Experts of a small language model.
Size: 12 layers, width 256, vocabulary 32768, 39.6M parameters.
Experts: 64 experts in each of 12 layers, 4 picks a token, a softmax router.
Training: a variant of Adam for the experts, 206M tokens, 6272 steps.
Below are experts of layer 4 (counted from 0) of a mixture-of-experts language model. Rows are named router (the router's row for the expert), gate (a neuron's input weights, with its number), up (a neuron's input weights, with its number) and show model dimensions 128-255. Each number is 128 + 32 x the weight over its row's rms, rounded and kept within 0 to 255. Numbers have three digits each.
After each expert's rows: a language model's description of what the expert responds to; "comes after" lists some tokens at least twice as common just before its tokens as in all text. This comes from a sample of Wikipedia text that the model never trained on. Tokens count by the router's weight.

# expert 57
router:121100097138144127132109123107123105176147153156173127113169154153079099110164070071146121189114152135066112102137045167102115118074159114161140119167108078151158166117146095095158072120107150139158071075116096102119119120151121183088114193193092177106162148123119133158115123083176126207088079124098131124196122154080105146107176191135114136094114098089136102080090136146083157135095
gate0:135121074088145130129118109197095106164156135108113119220147101173088123085153131162103092096164176122120131088061153114133131113143149130168101115137158104152148089130132182106117082144093237131142111127110137134124161105070109165128106197164124100152134118115129172154156141181115173054121136146135194117175152145160159141100124178129165082100163148162149101143116132120180166143106
up0:156154097126147159086149081147178132111099134100143081165079106068092142168084126106130093145125185124121111109095109155103130146109084103180112191129122122131144115120172124066148125122148118157137119086124132130077088128121116138070129169139146138113134130111153141116170139095151144135065176136099129095128117160157151169112157180113109097118101148114167081125111115126102136083142
gate1:148100117186113128109110127134141063071123167132201107163101125107109157151147138109158109153118199176122096173132103152130122148138072135103070109127173153113145209069137174063109197130123147159128130105084084145167106120096168123116150123105134072093169170141129138106096150127175105144110122109096138160099158141117096145129155144179087141141117100125126090116102146174148107172126
up1:111163118142099148125077098107182089100069153116146156099101136137145094095153108131116159172102183141119066110136125165102135130144118064103189136148161090164141118126054178142086165136129136150168156119146138135061155084133194089057071180165153107143137074082116180132083160104146107147107100069092132162140152120095119155107121155102105180132128135150098130126117161197117099106162
What it handles: Word pieces after p. Second pieces of words beginning with p or P, such as p-at-tern, p-s-icoanalisi, p-t-armigan; also parliament and war terms, and spaces in lists.
comes after: "0", " P", "P", " p", "-", "p"

# expert 35
router:177120114126123110159110136102130108083169160127164136107117051107156162130114152135089129188098199090146119125134100111141123181120094187166119149131131138176072111143123202075123191118100145100111103145137130146145078109148240111128128158133166115166131090123107129085184175131113186079072123168139117158103128130118109162162086173138107123165054159137127121107103099192099122171115
gate0:116122123086155111172146162158122131203187128137133105163153120127154156137126123125123068101144150078176143123141189090115106133134127078143111126112148150103124139135110131129101133155108169091184167152166116185186150101116107195087108178169127072152135117102181187155169182200133131043086140136163137161153108148120108126145065169078145110150146170173153162139134181115126121054175
up0:145147107160144152137155106125158153062113155117117064127091126043119198168112119134118104119109143090113124142137141106121180141086036076166104144192113127133121120118175084139218141123121131135144180139152115153192131148187167125059138143200159135096144122164157122117166212160154128090105139142115151120116125161121141153176110118101181134112125169160111086171128138090182082095123
gate1:118140101166121166116131116116115134065124189134150087128074139106115165117129169129125078094164186135126109174062138148109162151128049120122079148089140168122135174139106165140162150109148136164096127149108099156128142134128136098074112154099106055076091152195157118131127170119141172141107133098118169143080120102124060134112121147179114131102074159115075036159153153075146092174102
up1:161130093110022131080113124122196108132126144148097078061089127155154140093127125121142135124113205158128122134150085164097189078110184146119150205111141124118129137129068164151084101095146146089174171095097121142118156131114137092106102188169131132131175087090112109108137139163125090155059112131172124160158146097096112104139120136084175126146129169137103145149090149203129137176095
What it handles: Mid-sentence clause links. Conjunctions and linking words after a comma, semicolon or and, joining clauses mid-sentence: ; while, although, but, including, due to.
comes after: ",", " and", " that", ";", " to", " but"

# expert 23
router:092148194155122135105137130139115175180173107094084128107124105142148160109124126083117078101092111148125123149118117066133116103147146127142149129116140134185164140133098178108091080195153126093113159151094173108188100162107101123154173160165112152140169090128164176111100106170134141131138077144138156085172147065106113158106095124145150100129112198128173176124093117120119125089062
gate8:164110112155125074146106114141117135077102179163103097164147151035170120103099182126074105107105080114097089162053147136108140084140190051153120134127174143222154177141056094107107118134095106131180147111120121197171094115065165094116155121125143123125191133134103151128160127182142121132141076134136121117169150164128113100121086130114165164124137163111086133106158213116111143137152
up8:113111163146152148138121095099120105100085159069125180130119146074135121143189135170143123144165068133088166133180154125140100123130096104065155053154064132156157146127161130164115148128068196157181169158132122088136185090156077219142073103109116067093154124137151101128067171081165107133155161111115144173093127157129123134106093130114149186108116110149126096176105073174200194130124
gate9:093164153119173074107086083126164157153134103135131098110156104133129192139093157168100083097118080133167136164077089103141139129132067116115113142121120134204139105117111084140115113118138160097102176160158080160134119085109084236137051116121136072096078159164155152151142146145145144095110130115206110106149109107123053166139110139143077131154176159120118131130157121090117108082128
up9:079155125099162135124180111112133139094109081130133105173211133179106128137138167069170118148172141112168124114068125151138140136143103180107176062142124131074152127092130103097214097137168116169078116130120081132119062106097102105139079044098159148166147203069163114124086171090070109061057090127113157100148137159090145171133163117157075136114135092116140069155092116114155063154097
What it handles: Possessed kinship nouns. Nouns right after his, her or their, mostly family relations and own, plus of after title nouns: his wife, her husband, his way.
comes after: " his", "'s", " her", " their", " its", "9"

# expert 51
router:148125146068134132100166064152091147175125146150129131118201079151188125145173157120162128138151108105097116121183103194099154179093192114100081146093103121163142100126084149153113116123157125147166173129151174042081181168105141123104114113184135184084132151086128102143132118152129129108137159158078170167140163117077092071117121127123100116109138106092178106132141146202045096123096
gate0:092091095087180140159159109130115164164187139103116136187164125141102132125128137168096122126142118140169122121068138107098110084129114113176111170152178133122155115128195131171092092120099213087179177120099118103139136103135096243070170179186150054142144121134124166129153130154077178055128128091148116127175138109149174108131117122141116166130162124175076116115133171094156154105127
up0:173124106117127159153195101117043163114180171165089118121151131114123129163177132097107131181111136134112129149110133106111150146090067143236132175109175095119099105089154118170176165100181160145106145142145149105130140183114154108052215140187140132078125197157129149097142138127132184102106144146080161101108121123133150166143162123134099127103118150126141120106154144143099097132165
gate1:118108089143140147114150087125092139103130158100149133125081153115145147131127092113152108114135184150155113160085154183127131174166132148118099132129110165122173137144119103118143147154195114124160150129035138097132122119118101091142087197115108050121127131107117120121118150157183110137141131089115159123113160159115130211108104156151083126092072127106101088178094151108091116096089
up1:110136104115079132128132101104115046063151141068144156101083114116083141159110090092152153162077126164156094134111088183165170183135119066143143152160094106129067096115094161171101063104150146140138151092102166079077109085176145100103121200178095137131119094066128074140110147117151119128141105101148125134157145168098155140103112156126099096144091108124140091162133209150126156104132
What it handles: Words after the. First content word following the, of or at, often in sports and politics text, like All-, it, same, Baseball, deal.
comes after: " the", " of", " for", " at", " with", "|"

# expert 60
router:048146154125114159149130132147123130147094146093121154152173137125152160083120117101151137134190098142107179131156159128124112159130154118109164113153103131147104105131156140148161173090157060188120098108143161105105190152100083088143185083103111170156138142120099140078096116109070123149121194124119092136104106140143170180153105108141086105085199115078101121168133099088180106106106
gate0:090130107144149169202160093148116143162165162101120128098128145171133098099088091189059163114144158178140104117088109103080058137125190098148138130135120119119153092157131119112182106086098180132108119152086114127097119082127071215122129179163176144151163108146130142125183111167075106148079156118119171129151136104153128146137107100128148139136185110139138166049130159133112168130121
up0:165121105108115121186132096073119147124163142070153098157094137041117148175112110097097165098143122087069100115080125059092130127107069117124094164119140144107124156121138116136093137077156101158133140172138136137116052141098137087087116142121176124089173185171143166109172149113109162072078149133095139109078107155093103109208107139114152118113132145125123131120117137068053112114193
gate1:144091125154136186115143137128092155147135169154098127117109101097105119093090089125163097174169156172153133147138101167118167190145124135091129147090135156121150149143152122081198159122133142129134128147078087131155069145169111141144073175072148096102046151109120108131088162159125125161137114089099143072133158130123116174129149166148072098131094086133104118098120124124128124134058
up1:082159092077073112073086136108144108061117219123102092103093131152161120143129111102107133149071210143131103147163143163087174129121127113135164118130080125141080119071125191146100112163160169098152153127105125085109103118090155132085067148153146098124160093148142126141140165127118137143118096106143074155196170137081122159135097162123165161106140128148133111149139196158109120141094
What it handles: Table header labels. Column headers and label words in tables and infoboxes, like Location, Team, General, Club, Candidate, often between pipes.
comes after: " |", " ", " was", " Best", "in", "er"

# expert 34
router:119172123106173166100163119112166171137158164112168098129109088125093162097082143071172099103118150154112134170123140131134111129089130183180137116144140091152154141095104173135078097145116089147079095113098101132134121174154139092124153156085168182069166171127163141143145080123135126123101103143124168142087133075104116141124108142153119184086063175105131095139188156101125071072099
gate1:109107095159180125115171113105142131100104167110102113096134117081125112100112121153158115112148155133139131160088129150141133163115171131134090082127095117130207128072125165135168127128175087136143124152086120169141078181118134139080117157086107116080125167183104157125172171098145130156127119077087165136117156104137077164143116189166065141113097103179066118113115077104045068110140
up1:147171113069079133109110153095170145113137222157120081101104153115124145127106098097117142119106225173167098163136115194074107151116115102121176158150090097116136121125059196138083125175180123098147134115075145136143050121148103073114086190163117095118153072100116121125133130117165198084105070134132110108140155186081109147100141188107139108165120116137155123139079148172114120168106
gate2:154166100101159110157109164130092167118142124080092073144159078118111101093097094082124131121130164158111122133089131089058149158147136130153076071145165101129148176113040128176123068148105181104100077161107086159121111122184180083144084159079103117060100192147144180133145140123116101142062140119112124150150147102103176152117133112109170167115123144144110117108153099104121174185135
up2:096104092138086119138162129085139133117132140120152176140160121154181161128140126112124100153140120102114122104171044172165120144137045133134091176136106127123070106121077136115106147103143127129169135074065125109168116119124172140131146111169113145129121086069125092122162167137106129118122131136106141110142175118114144118198138174166089103187124118119176088131178174137177130111119
What it handles: Word-internal pieces and kin. Mid-word fragments of foreign or rare names (Aux-ilium, Aali-yah), digits in tables, and kinship nouns like father, mother, wife.
comes after: " a", "0", " A", "'s", " his", " W"

# expert 14
router:118222085166129108136149129138102063154167167093145180138165135143148139119091105110141132165127114162107114160065087150102151119080151130105122113086179118099086124144130141160125199087144200134112123169108126122101119047110159139107137126149142103151138122132141064169116099145186068095162119132117160152139070176110121088169110134145110193154110114115075129152125117164105097164141
gate1:110088142120133128116152106112148126078122202142142136121100109085128137126124120105107100091164164157164117131078114167079140167110072099096056116138154120085119164124120157123189174126136139132124125123047106149154096104053168152122087146126114100093143158142155148148134143140190086109120141106111210094136167164107103130108117131183073120116074136137095104115083191130083077137142
up1:122144090076059138126087096096178123068134199079145142091074161124210146111132076108092132140077171149089080067146103150159123091120197157105141196151121095164106114093100169180096133146156182110169145141154138113056106181143143139098078161168125145096197077092115142121097186091137179145127103134127112169205187106080123118142119080090114091128082169132130126151117150208121113131151
gate2:126197080126160166169146137159072138153139075125135076116152108140108191140102141138146089112188123111081119106081128137089131185107151135139073103189159121139159154039138137138143114077140128125087088162136070176096105108174159160097065133117101125066157186117117182135109144151115112115076169125101151078150094172102082180129108143167120127126103157141147148069094153098184159184155
up2:159129088142146133172131158137115113161181145103172101130134119097181148083144095094130116149110159094118099157154023168104091222122151112183072148127174161102113093132119159142112109113149152091127125145108106126135094114143135124087116131183089136117111079069116135154150169148129107128124100143144160132154134152076145135183130176129071076201120159130111161095121121075107094111132
What it handles: Capitalized name starts. Capitalized The/After/At opening sentences or names, The inside words like Theories, name initials, table pipes and year digits.
comes after: " the", " |\n", ".", " of", " The", ".\n\n"

# expert 49
router:114193136126121048135130186122134164100080204153124151094124151141189160074116067079129141173109130153121149121107098162128133119152129146097166085109128101159119117112142170127147119135145121109083158213174077177138095139123148118136099135129100110104156170111072124148092140150141141166091142127127124227113161106171140182125141150130087153112108160118121137110148220087152174092069
gate1:109172150105144118130096081136154139065089150154136131078127163123142119103139110116136108117102138155112141130082158161184135151180112144165112099082112093110145131133099181103156174187146147105134167172133090110158072074141133155138110135146052121075093144155134188169114143129124154117114127167178144122103174150140044184144134133184086123108074122066119101122152148113134146179096
up1:126161119107057141099106112142197143111142212081113124062076183122156140114092070093138113172041217145131111134113077188124131085104180137099165176119116119149127125086076186173062119145155156087177173092121189139122097084175128129104070189166135117129162070060146129130108106081144117151124122090176084124161119137047146149145089170062113128138135091117152112107125145183102115106124
gate2:128191122119198121165122133131126125116108126120108115056149075152177175090084138141142119120138133109098150172076106138088158089137113157112077065145183134166131181109067118137112133150118139085134112148142081161160136104167164131138132163118112087090181164100171106115146161125126183137052166113133171140109145131074170141113124162171126105120108177127132147137138161109172150242129
up2:120107118105135094200099129088154149134155084114096102095134093110202124126151134094117148204103139135145113108151114165127115199103159125173105181193130087099099109124077134132099099072098109173165101099057089150118171071164189098083078121172130174154101073124131115083188198144084126106120124130112144081140137131145158132145115188183093071169139153130097125120110138149093096151112
What it handles: Name pieces, table blanks. Pieces inside personal names and words, such as Ne-el-u, O-mer-o, she-pher-ds, plus blank or numeric cells in squad and election tables.
comes after: " |", "-", " /", " H", " G", " -"

# expert 24
router:153186173133173131089115117185148126154135137169097108137129087173150108142089134133101086115126096123091115090083094098128136133157145144098160145084117157190115099093120119087055095124090110183201158107140180129131124124112120157106156124151087203141132105188112146117082097146129130110163105169146130126116213077147080152110099141105142115131099164121185130213146082161108073143158
gate0:130106135108163116150143113168123161159214114088123094133129101143120145131153180141073099065110176111177137107081155139083084077184163123163093129110139111169139142150166114143097122127099181101149144140171145181137133117137094178127174217131132107188155150151159117155185144162071170069112101100087129135177177169115156128116085136110127121120135164183109098140104154126133112096168
up0:160136141121126115130163098115130151110182113127148109171146124094045151150152181125080157114079146098097118113069106145100158203179121119186110163095124131106152105101175107146155159091140102169108174146128133106105162169144178115081185117174186177155128183171166184125164135148141156073098145171083146081107151187143186157133111142098114145111129160138147080162108100158107077137119
gate1:123102127141138180130156115197121120071103135120095134112071100166114100131106163113127121140153197128146118161084146159156145175115109149087094117094107120106146149178128158113181148089152175111100139128085105123153074136113081133126080169131096117084117138149165080157149136103134121159129129116098149064129109150164091195106161165163073122069092094151113084087089133100153078155109
up1:155147125087086094078119144098140120121094173153166116186121167134149156130122097081078148158105201123111108106109112176109147118128178056120173170144124089108107127014111146167071131175159201179122094116074113128063083124131164119158080146156109141202103087092067126109086134161108097091137105110135076187146203114107165115125112168124131115123126095146100118115113201156130149160095
What it handles: Commas after numbers, titles. Commas and pipes after times, dates, digits or quoted titles in schedule and discography tables, e.g. "7:00 pm," and "single",".
comes after: "6", "0", "7", "5", "9", "'s"

# expert 7
router:117157140124120097169189118141090102121131185141103116199127187134189159101146039081217166128129184132155100135194130168094085137136159166120150116153116110117127136150085192121158129159149164090199097072163095142155108131126100130135071132124114105100185089086135176151145139077132116134111048136077076122161138156123102147091080131100112103129141123092133101120042110118082147118107
gate0:122130144125151158145106102187076172184150124126151139164116102133134119171161158137136120085116174140136147106069175187099086156143149113169067150118113106129095140177144115153128187125126209094135135117173147163144160077118064166127097245172118062115161085089141173148183152167123132095112098131166187093188151219137108148117104136110113129096205115177173100119125153106127143093149
up0:171084103120148126145165081119140104091163105135153132128122142081022121162106117142094124130124089087133137111088146068146137153134033120181161106097133107115133155092179091136142122099157119141132152148106122122137120150143180108112164110125156199120102209161165116108118156123064167097142169101074113121127133155132170112164123124113169113082100168109152121079135127134168074089118
gate1:124070099134121123080161094140128128072100166132154093111060135136064107096185142112111111137096133143123111136106170189123122168143141198126110084136132194043119155148142110120159165127128154101135127180035078101136100147129155131078144155068160120156113132170089131136097124165109130160135091108087119078093165165131098147121141149138080128101118106138148103129107137117135124107140
up1:135154104124080094141145094092170098078129168135162128090053128099131154112139068066103154212104149148094089142120121198086098166135145131107206112140125081122087099125124152154096154156116196133164145187079121127117066128174165092111143185107150140175188102061072119139099118154081143136107083108082092196130187131081128140137151141117105136138112141138137168119114197138115135099174
What it handles: Determiners and modifiers. Determiners and time or quantity modifiers after prepositions, such as the, early, late, various, least, plus word-internal pieces after "under" or "Over".
comes after: " in", " at", " to", " In", " (", " on"

# expert 15
router:148208207074099122113145101099125182102158169095140125207152159120131122109138082089115162163106160090115121110212169146180180122107146155100189112159113134136128126066123119095143153179122075147093138088117169139095092177097147150141154144160111144109131142143152129098130087114132155134104138080139088166141050111136129126149113132121139134083129120120123102162119159129131116088123
gate1:112155126138110130140128163129095153088114141162112140156102088117151147072200075121149117118132176105091079132107153174144157106086088148106096165155139136099146178178168141107195143173178136110111116100072114101100150142098171118102137186087181122114085189157107147099143147132148176148108141115132113105117116138110115160099138139181090113090105114138085123162117097067113060121100
up1:135173112036083129205113130084147098101188175138153067082083109134169160145123052133137139213145151182129087171170128141093187192103113131155155139146111159122130136094092215121080130117154199120161160142093138123126083143143202099094148144168153121104100047073143166154119141166130116123126055108083118125187144066114139134147123112112132110193149140112193119135103166188088132102091
gate2:083150071084144128102160115086144172108064128123096149123172069084114142081103154133158067109168151166055102138112118093116156102132145138065126149112164084160148183159114141113117149119091156103075100177113111124149082130142173150119074226128121112108091166112102078119142171144112167133111158145125149148135174116089088162105158139142119160077108161123125120147164140132138157151103
up2:086121099140098104160129176097110099113109166108111143143160112138149152091146125143124090141085112148137152158119090167146113171116157138131164176151109088100060088108139174162078064094155163159126141114073145086092127107121167085036123141116130173088122027098091134089202167144099068133139103177137161093211092124104161122179077132121121100130127119120150128069176143145128129083052
What it handles: Predicate nouns, participles. Words right after was/were/a, like part, place, number, played, represented, launched, usually followed by of, in or by; also table digits.
comes after: " was", " a", "1", "2", " were", " is"

# expert 41
router:075144103154095113108094137112073113143097096150085164122140177080125168092088149144145123103128168136152170089143108138191077081086140100101149173159102179082127145175152103102067102129118081177094101105114185080031187108093166154138141072077112176147113150137186163149107126119167095074146144119152188151103089072185109131143086102147150086094126136082095126139131149116111150081148
gate0:107116132143115078107156106172135138146219161090064110186122122159130113135142130096131085073148158128160145140091141095096113126140131103180088140190113138141166188128161143155107091130116191078156110134124139203137163146150101192098119207242165152115154047116151096208147129150112156088096147123130137122164161180107159108097137129142200146115152135149077087169082172173176116083146
up0:169157117117164173174160075137143096138106092128187121129097137041071165162136125149095109120117136106086137123053166107104154151099092141162119134084172079149095116109155075118151161059125090134137183134147123067150110162095093096146146135145164071117106189158119174087120161115096119160099123163078156154127141142159162165167129136112112194116129155117187100119123103080117098149144
gate1:122072124132122154115180085123075158073113160142115103124080115110113156119097109133103099124121164144147161161089106182127184111085120137127109115110101164114144137138153117108164204117159150120117098184053097112160099141122159144133084141110138087142130170170106127128121140132162151178101175082113159139067167129137094152075082150173096104103091111141116109149118090097099084124116
up1:116123108097049122131069131102124099110114159097112151042157128140148102113111092044135085151122166160109113119131123125136165105174126109100161174106129134152080129091097187129084122102115138087147145093114196111115098127124119126131075181157108164157122066092109153090084119128085128092081136143122096148176174079123120176133159163095138110148169143131111172173118207191131132162104
What it handles: Quotes and table punctuation. Quotation marks, parentheses, percent signs, slashes, spaces and digits in headings, nicknames and tables: Frank "Jelly", == Literature ==, %.
comes after: "==", " |", "2", "===", " /", "–"

# expert 31
router:136122207153077152157090149082124119178100148153055138139161180116115140076074138089170121113145180142103175151166121116171120088085148071123137154105142129185113126139184111110096144181161119094172116143122097078146111172099102148139074104176131129097172078123166102112137118118129101120187139145189108151117070138136071127139122130092079111097163110108072170118138135144209138152097
gate0:089101092148138122121121079138168140156210123128112181135101118169068115102091194170133135129116167140157143127052183103105123142151142117142079092115120157125114180138172115108119121109067172106187146120118122160144163106109094181123098178128181133152129117151176098127170129127093147117137117121108180101197163138109119133104180079129155170116152144153091080121084137107148148112097
up0:180180087167150122106173081146134142102123132107151101179118105019071143157122138160111118093147121096061124158120134111121149165069067157187140155145155089128160127102177108146105112108146130102169119097129109099110108150121154125116196138173189110124129159160123126131129163110128125124114162171068125116122116175058169174156122122110099177113053138088156108140143110063154098116166
gate1:059089107147100154102117139114120153111104142145078140123097103101116133102125118132148106142100205152167136140130141165128175128144120120094089146080113151111135158127130174093140152113156096134139106126056107111179075140135120148126060206079166081111126156167109129131132167137118147171131143127108112109126129150128109175087106138202092090116064135170129095130090145093127127148088
up1:100120103082065102097144163096135105089115162127115136036073136131196137100120092078116160157086214170113097133176108156128173135154141083110220154116089084140030093079118143145136134157138149106098131107112141090096058111162121135096071143145146122084133067108141136124141119153114131157116121117143084177174158114084139156146102150114118101145112136153159141131143181177140157124124
What it handles: Table cells and results. Cells in sports, election and geography tables, such as scores, percentages, Tied, Advance, coordinate digits, plus lone "=" heading markers.
comes after: " |", ".", "==", "8", "===", "-"

# expert 19
router:096199120091165148158132114114196127155102126116082148058117184108123126166092159117143143127171065177183137149051209101143136121111153069111131118130210144143116115117140175170140123119174147118106135148115127159128159142179131151113173113161112086128169097074182107145149051113156139101138108094130175106148069103111085170148110111106163153137148130125094121167178109091138110129178
gate0:107127048133151098146098103132152160157181093137108132133139147136146089124161138136129118100156129147181140165067168101100151069165125108121130096096198127123124175139149104105124149141061166094139088157134131152158111096084107172111180227127194079123127119158165099137127126135092122097133130104153131119177137130130107108142073179126121168139149139158098117140134174096128205130116
up0:142147115127149132141124058107111138112133200118134138176139115073056137183087096115108151110160105059126105140127121127090146175099049111180118139143123108113119089100186109140185167111153112139134099147117126122119100133149093120036160083121198091121175160164161143118161141137120148136074124181120178140135107198103163097121178129138150132110109170100177060099108123097163103110151
gate1:090114084158167136153079094108138162067132139124118128113129106076110053143049149128106088122168148143178122137095129120132178120135090120091085083115165133066092102089109158102136177085130164184124086165080122137156103098132152169128085171097086107046089142129118146135101113114115130130171108127121147141169144144097097168134147150179091117117074110142134096137150148096126137141117
up1:096160087053079135081079145086129058118162140089094129082078141113163104099123083099131176154144155142106065133128083153108179155134163124087180164106131103195102124097120197181063083148131157121131137078109152116133094110129143161094029154150109086091173066022094145121141174133145149118097110139149112120200163110065112136129147180114155111148114151121124101170117220164111158100151
What it handles: Section heading starts. Wiki heading markers (==, ===) and the first word of a heading, such as Family, Personal, NFL, plus year digits after months.
comes after: ".\n\n", "\n", "==", " ", "===", " ("

# expert 53
router:119145108212129105151057142137154172122104103089072156142143100118089128087187137135115122143054156069122166155090069150164130088100044113093142127080092175133092149161130089117133133135077161113153133163124076111177149078125110095156155150128142093180138114140140157120135157161143108122146102093160152091122073156165080104133067105096083146152182154196090090181105154115110083132176
gate3:074110165198096108176075165130149153167100191123092135157126157143146157115197145137125153135091138161185131126118087151144090064155165138077128124082126155110091104167087138083113101170110174092142121204092141168195162113098101120131115170091114086159143103140152111114100139135155118108203113100165115114146129149129093179163098093131129154160159140164070095140088183076126109145194
up3:152130122076197137043138090135103173088124102162103145101131104146165110098123102135117079105151079146152135110175073123106130170115095108211115113134175126170175109125182148035121122153118140109145116107168129109107125142171156129103149115109136116120136145120098123104107125133127088120103087141128115117183157133129163101141140190176152122118136111074157129124142073198142153028067
gate4:113102146172135092147176151152060101142228110102123134131163148166092123171233113077165065146073204111126115074102138077106125127095097116115162128127156110112137100118161127123147124148149111148118107142146170097145122094116116069099115118149117129117118157207117124149157113106107110119178130106083159127094105140113156065103133166151103152125190117128117125147153146130168067171122
up4:111161132203122138141121174160074129175177114120095157093198135184130131107123109078174129149128181132139106095098112093145137126106101127138134132139151097148124174155123152104187133087105111174152072159169155095170100105125164021168089112166094132151125124182132117157168076057110129124167135145114156108107067087168109115095073124183072151165141173128076162122099077147093115188114
What it handles: Sentence and cell starts. First token after a sentence end, closing quote or table bar: According, However, After, closing quotes and parentheses, cell digits.
comes after: ".", ".\n\n", "-", " |\n", ")", "\n"

# expert 44
router:152097103118131138117167143120100162139132084160174136184151106083103090133128151062155201143155136125115061090080197147125126096132086097129136137159135056073127145088156146115202072093085135175163058136079115106116113090142129130111103126126159152156187076150139134145124100160095121114106089158106121094195088090099134101110168147155146108118104040134127166067198073083109131199148
gate1:104086106173085180137123098088129088047109152131073129128100171130129095118140145110147120171163147134144136127103150185087152165110130176149083107106131151106139143158134132114175180148141133125080148121049080159111096079104121173089067142097134065113102143136096117142159137112116132192140069129151190088141139146098105170090168144221089116124086133168092107144143133100116095137097
up1:149123118098086144106128116115170102136134180111144161028112117086140135126131119113120154102091162202164094137109162107107131162151140112073196120107060053171118162074108180144092095151141144066162143128109154108128097139140161169113078177127103132126119057096126133098155156073135088092133123083129070158174149052096097168160061162088152147149078125143149114194117184182077112130141
gate2:162171105123168130136122167152076149162116101103126113126148069161129201087096114125113102104194162117070111153056101076047200144127152161082138177169161116140151160103064184136152096104091102100132110144133100145144140144135165140116131179099124117117162139083123141083145151110176155211094155139128133126124164148078118153048197102070128136100184141115114135100113120071128188151150
up2:148120071136098166182121147101107094090124098139079159104115133137164130148091084153130110167138127077145101134146115173131156152120094186137152146155136137056148132124062099147122113128102113167144124082088132131155153136072153097076149089155097186154122031129134109107183142135035109142118138120135173115130186156084149116163140113132094136145129114120128136138172136145160118061125
What it handles: Verb endings and word middles. Past-tense and derivational suffixes like ated, ized, led, ed, end in splendid, plus verbs such as sold, scored.
comes after: "0", "2", " sl", "st", "ed", " been"

# expert 56
router:102075120088118094117147118091145151158143079074179200130089166115139174159122157129161154172094195081188097164142147148137076118192150150098152141138104135080126175167097077119076189067167160145188153173124149143104093085148173132144125137145114136109135101120149134130173113107101102084191173188143062124142143139138092105130118187122176118164098094121070189097109146105190106128101
gate8:211087129135112094167091129133124174166105106146124126102133172062157161140108097137114079143085103149139118145117215111113115102152162113109136139082145109173144189144101162151077180105134137098177147188146157171128082207124143102137132131082099091158145096141127189144140116215155153111165066108138087078154132153158113104062077176137153173144191091193110138121076210059133136109124
up8:144135141127124127109059118109141084108093130126128106168108116095137118162141078151133148141132137116128136159133086186119130163135111153124148080155078132194096096134163127117131181114072175128191194149148125120161125096183109181135075111124129103119195120106135112150134228168129097131135166108126139129146165149176158176089118140123122116118120104135167070160140166149148138090125
gate9:145145068173152091138096129094114116113105095107191116140116117126165154165170138135131111107102103105150112164113068171116162088162082148082115099090105138171145122091105091154099175104121134116133179152162063151129137083095152196195100074179154077084139137122160094203125118145120123058122136114144099057117152137162081136142167088141118121153131148159120153122165118098124136120123
up9:179139138067112134180217115097172143139149154164133107130120097190109130175140160081149164110152140105126107099109128148103103167159073127165155136123166142144112133100108101131201165122141127131137106108104067171162110123149113132118095074128177150141176178077100110144092167126090104119056158178134122117099140114090140201119189104160097115093154142092124075105128166156170134151059
What it handles: Conjunctions and relative pronouns. Clause linkers and, which, who, where, or, but, especially and ending a comma list like install, operate, maintain, and.
comes after: ",", " to", " and", "),", " that", ")"

# expert 36
router:188166095069152060124152066158065155122190110114163176132158136178165127104127117115151188176153166097154150131169099223097106140105108135082173142104129142169104107126126193110147212171117156040135113077127127114123121131111144169140108154143115124114160121150118081119127072203198143138116129141129122100142134157123124091171144126133154112122129117161114130126057183113140193084164
gate1:118096145134114143132130153128087106058097110098118112127068132108117101132131124113108114129107213137164132140121145130146156183158085185057129126119111129153112179094146172082173193158187107123120134140070118098126103152111165147107082170109113114088129169145117088130127153115140164156140129129095186094147098125098080207106095151128066106061068103083136078154090136082120135102119
up1:145144147092073130146086070101187088065146199106119135061034160132176116134113083105097177153053194152120112126110133160136157140159126103069189148151090112109063114140082163127076134125153122094173182146088134109102105148124148122152092174207075136156175103100104136134115186117094140112116083117148143133190131129069136140149116158100136134128081149105162167184090165151127179096174
gate2:143146065078180109167152117120103159140139111130120055067127080136147153151129118138167095151132139093050077111085151100070188157127137147155091107138183149147085162102073150134177163107111109116103136188174138119130088137162192094146090160094142101096148187125147142124135149072100155161102154098101167138095126108080114174082151115133120168105138119112149110120131128092144161127129
up2:054119099166149127186128125151160069135117141110106129092093100102155119109140124163129150179188181161123102172178117127116046138128110122142089150175124151111119114133087119119082101088164144156154107129112129142137063115147154129113149120133109157135076057088088131143151184118124125148137089129126132100202070126102153100191097156155101118169117137087091136094176116067125071095090
What it handles: Prepositions and location nouns. Prepositions like in, at, on, near, and place nouns after "the" such as part, centre, west, island, held.
comes after: " the", " to", " The", " was", "The", " from"

# expert 8
router:101127137160104149185118153098177107076098153144080128111155080117161089151213160090103156169110145102124121094104119094127192109127112083167057161144113176168114082126139066112113129106138146180122098115188131215141130119042155130121103071092154154152103109188131118103081145109117143128145165144169113078146144133155077101122170154141143137123084148182124148139117185108136128148166
gate1:109101089152125177118125148112074136081081176145112109103080134136145134079085133110126158113151174113150113136085129167109185190103113125110072087076133161134177141102114138112183132122156173097114109116078048162142077134083083136117061119056128100095106122116139120131137143155125119166125156101121134102115155093135125128129154163196093113095114130168098107097077133122113116174095
up1:097168108033095114134075172110153122094130195036133148088069144118151120111085077147148140136118209192140104135151110137157103135135136095080238143125118099114076143112080165123091098142158155103153146086112160115088094136184154141099099212157132120151139067116127121145083132137134104131132128149134095166188162091105119224144158125146144131145148120134112060143130175191128132075128
gate2:127152106164151191120119139133095150121087103141138106112114115082157158118140126120137125137167113122104069134087134108154191139161118124108051151166129060103143156097136144144118119097138121112158125113137083161110126104171185169187107126156147139056093145117096130144168166082123111100043142112124123156142117177119096161109161119165104131117112141143166135120117117073131153155104
up2:133102141130126167188180169134124111108158150148158170100111126143122129099115081112143105124129132115173129137089135141116145176101131123177127094143091205091125079125103107110082062116145064144148148059081095150161131069138164136124051068193107160132157116125162085109173179108070084108086109136174154061097123157137131097196157100088110094153130171147130143082161147084190089090094
What it handles: Indefinite article, size, tables. Indefinite a/an, sentence-opening They/There/He, digits inside codes and tables, table separator rows, and long after measurements in species descriptions.
comes after: ".", ",", " and", " is", " with", "3"